From a checkpoint of a small mixture-of-experts model trained on Wikipedia: 8 layers, 128 experts in each of 8 layers.
Below are experts of layer 5 (counted from 0) of a mixture-of-experts language model. Rows are named up (a neuron's input weights, with its number) and show model dimensions 0-223. Each number is 128 + 24 x the weight over its row's rms, rounded and kept within 0 to 255. Numbers have three digits each.
Before each expert's rows: "gets" lists some tokens that make up at least twice as much of what it gets as of all text. This comes from a sample of Wikipedia text that the model never trained on. Tokens count by the router's weight.

# expert 70
gets: "\n", " |", "  ", " /", ";", "di"
up0:157165163131084129127145099135140125143121105137154110111151141098106117118106098107118156130095123111075111114104143123137136127153152143149113094131141117141122137092115133124175120157146100098132150132133119143161158134075157135153154129158095077192110094131102097115096156154113085168106090138159143091145117119124141132112132098116131130190120141126099138140111164128122151144122172129173078146143142124145118175126099137127114169131076167162124157161104119119128155104157128123094150071131171135104093138114128109124131129134104133130137097064164128125128117103119140169101154113132097129141104116128130116178164107134142141152133132111089138113083125150175108104123

# expert 109
gets: " in", ",", " of", " from", " at", " on"
up0:138178201157170105144127130155112125133109108132139126118112139092102114127179147100164134130182075141099141138138187156126138147145147159136117112100110146139114144091106116102203153118113119090114124098133116119111138146106170101155124088122103129134135129134109117123112137126109135118089103128150147126124125174165136138184149129153156130189139127071118141143125122139113169121123134068156087145126168129131147153116129160107104147147113123149110153121115093113131129096164152116142123121121138132132056085137130104160128107143117156166133178094144122110152119117106101125103139107139100124157107152115114106137158133126123109134096101131117136128113154126112128071156

# expert 79
gets: "\n\n", " |", "\n", " (", " Canada", " Germany"
up0:151136140155109132157137144160105116132105122129151126120125126083096141135148135119173188086152095139067146158123123145104113188134113170150113113087124093165143102119116117131128151152165132119092124067137116086097110152095147104137166098122110103132143151150097106087108135150146163112106128122132192124124103148106101136106155118154133123151155120091131140159132150101106159109125154124108075122141146122138132162130146128111134154076115116134115112100123086119124173123124107143156154109135173123108111117136127081093114118154133112163127130140130121133198146114126176116116133133128127127124104151153136143191131130128142105128131139137073131158167123138134081109173

# expert 11
gets: ".", " time", " period", " Street", " h", " station"
up0:136151166166115128134143109181074101169123126147134097149116119114152113088126159078139152127097079125113131129146112146143113139107098185123132125082130163149149139123094110130139154154131122079127167132137112095115134124123191133137128131117146130107131139138116095101145118131164130143134118136144134100101119112133101205161157101120132123180105138098127122159105141119134154094108149119153093169099170119145161172115123127110107156112088157127103110134132091129103176112178171118137120110107126143118116135135115147130149136146125144154131141121152135123150082112100124146124156086155113107193091137130148135144098110155152133111121109149093114162155152077138132107171

# expert 7
gets: "  ", " 18", "19", " 6", " 17", " 7"
up0:104141155190100135126082085140105140141087116113157109122118125083076157095134129095116176121103105173108108136143134167108123155122113162139120101118139139192140117156108136116114187163137104111089128100135123101132127117109116108181143128147135113159126113098124126140124136182131130087158109155123141097122105129139148136145110156093187130155140134082099142144147137177153136100134150119179086126130105120138143154103101145121170137118109155167120127118149126116123119069097144136130139114130174134157115159153138085161115108123116136139139162127151146107144146091133139152076146123114133113152106161158118102150168128109109153151110105131134134114113140138142094083116

# expert 77
gets: "'", " his", " it", " at", " her", " their"
up0:074172180198113130132109094164104159120113139127130132149151140131048122157134117129177196126170105097074089119111176135144113169122101150159089094127147122124154150124135150115156162128128120147099131070148143083132100104132128127132145114167094101112154132127119097108103103131150126129141126156140176107126079128118120138163122103136154125190158128112087143136095115136151127121133156124129093139107124132142117126108117118134122133097118138131154176137096102108136130104145164156128183102145145114110104104143099104116129110125124135126108154113136107153141112107094157143113178118127101135145124122145126161167129135112138129156129106120093105126138126143107130115169

# expert 72
gets: "ing", "t", " not", "on", "y", "ion"
up0:139168141189104128089133098164116128133129123146148115134122118156128163132115102111105123116132105134145124152136123141150120166112098170100096123097141118145151141108124122088182142155126170125112182076135134099122112114131124127142126138188097112142123101122094132102088083127138152160085120130126154118140118150151119097141098069136110149157144159127092157187106151096131130125080116125147086102102131148139125179119104119156101119112115093167122151134129126140164140108142139151153141148092155106139073106165097085142148103148109157124125155117112134137150136123140125116124175115141116110107096127125105154158139169118155134152095078131102157113117100102117166105164

# expert 107
gets: " |", "|", "\n", " and", ",", " ="
up0:121136170204092125129082119160092135102116100135128089158129140096127157138119128131176165144126094148108169116162094153111101107155111152157135125118138109139133146123124172133129139150179137123130145070114129094125121153115152109148131131141063120124091078109095108141115093109123120094139108160158159126164176085131106098133143105114125159118109137112110159115145155130152081118102133153133107108152158129133144141126091161120136119129120128152128108133119121156131116121154114134075148107141158124105113121154158075141130065134125153167133135092139148104171138117144142118130192149111109146152107144146099128162129140110135154152110117167101124144111116074155147109134

# expert 28
gets: " of", " to", " on", " from", " in", " by"
up0:113163166162126144125115121133095105130115126148105119174146136107102132157146130123118142128135135181121133124155138193136126082158081135160115130102108113124098110154098108124161112161155128068112162094129112101105115135112125110109156104125131124141148091162149135096098108124129127157149155139127148105092086159109133147160102107105147213178119127097106128160102139114150116085105144120175071134087122132134143190116123124150149136111120132156138102178099112092175125099140117145109129119157134147119098118128119095140132123132092134134113143113134122148137081126163123142137186090114115130146108162118161110169130119115161082131117099134135158145143139114135126129161

# expert 76
gets: " he", " He", " who", " she", " it", "g"
up0:121164106161114112093114111159099111114122117138144125097125128100110145126125125089158169111130096131103089129122169104134106151148140155153107076091125120124122115104107122113184129122144126118096157153144112096121132104133156115127129151152102136150134147166119131111101114163100105112127123166121139101160141159116106149135154147105186148152135143095136150165131150160164130136128121134146058141081143167135163157100120121137120152144119135155146101114077094113119148081146134131126134115163161127084093158137127065136115099117113121147125161127159103147110164130125159134079153124119106132163088138108125156174174129133141140123150121126076163129180119145152086101155

# expert 21
gets: " for", ")", " with", " after", "\"", "N"
up0:127166185153120144102114094136081093127075114122143106157132156088128180127152102132122155107168155157099092109115138162098138152147113095126063111136141140148126136081104161121152139153139144115132143102101122118151110143113154107155143093179095114136133107102134130070085106147088123147132071122165121100150135133117117150130142105115155147152095137095092146106097167136135147153135128107143078115118139101155138166125137160128099116138098119135099130128161119111119139103169145121096180087121135135113114140170107120168126115129116138146140146125139095162152127097117128157116146103105094127165162167135121121189144115139126154133130131147104129130133105097136118110163

# expert 33
gets: " |", "  ", " 0", "|", " 1", "0"
up0:161162171113138177139154123137094117129102120134128122144138149096113150164095135113138191101153139164115113119121139163087115111112108154145106117101120155129167118101104115166130163186177134100120161120135097117152112112087138119122154115126139068113130164155126145090089154138121135112101090125127108132132147135086128137125110139115126145157137122114126134174137132119172134095104148100157106148103156160138153181102136095144144140094111107143126110122112105100171146098131142125093125107123134155077109094129124125138128096161088161171129141115114152155173146142154189105123146104152148143111102109092124135147112101129126108161112105181097151133114113101143116104163

# expert 10
gets: " and", " that", " which", " who", " but", " or"
up0:138157109157109141094087137131095123141091105137132125113159145098110165113121108102148144127158084146118130156136110154093102137133111150085134095119136119191147093108069102107144122139139135114106162085155118124116119104132168092113138106155123137155135157126136129088127118135143150186132107133174146111170139144114113138103134123112149158173128112114085119161136157114114130140114150125147080144138138176133124173098116149129156143111140143098108133134131122120148186082138158125081109124111152147140103150150094098123115104111144128159154150087123110123149118090091156172118131139101127165115101117150170150171137163110125125158133125127059153132125138112142114076153

# expert 40
gets: "ed", "ing", "d", "ted", "ated", "s"
up0:057117181177115158110126109147090118103104166108141114153132132100129127092131125094135137088129087164071102152118119111103104141146063178155131123089104131161121116150110105144158134151141106090114187105127119122141123139090180086128134115142123155167146116122097128148105092127129141125081090149162172104128093138129117139141117107137154159145112144092086123170134167092121114146123160123144104134139136148141133168117124166139162126126114112119133131130096134146113132125165133133125166134159148141096082134146141127114148124142110120175119172130119125111109117093142129110124124104117128119164130180144098111184145160141121140117102119160092112151124135130130135107166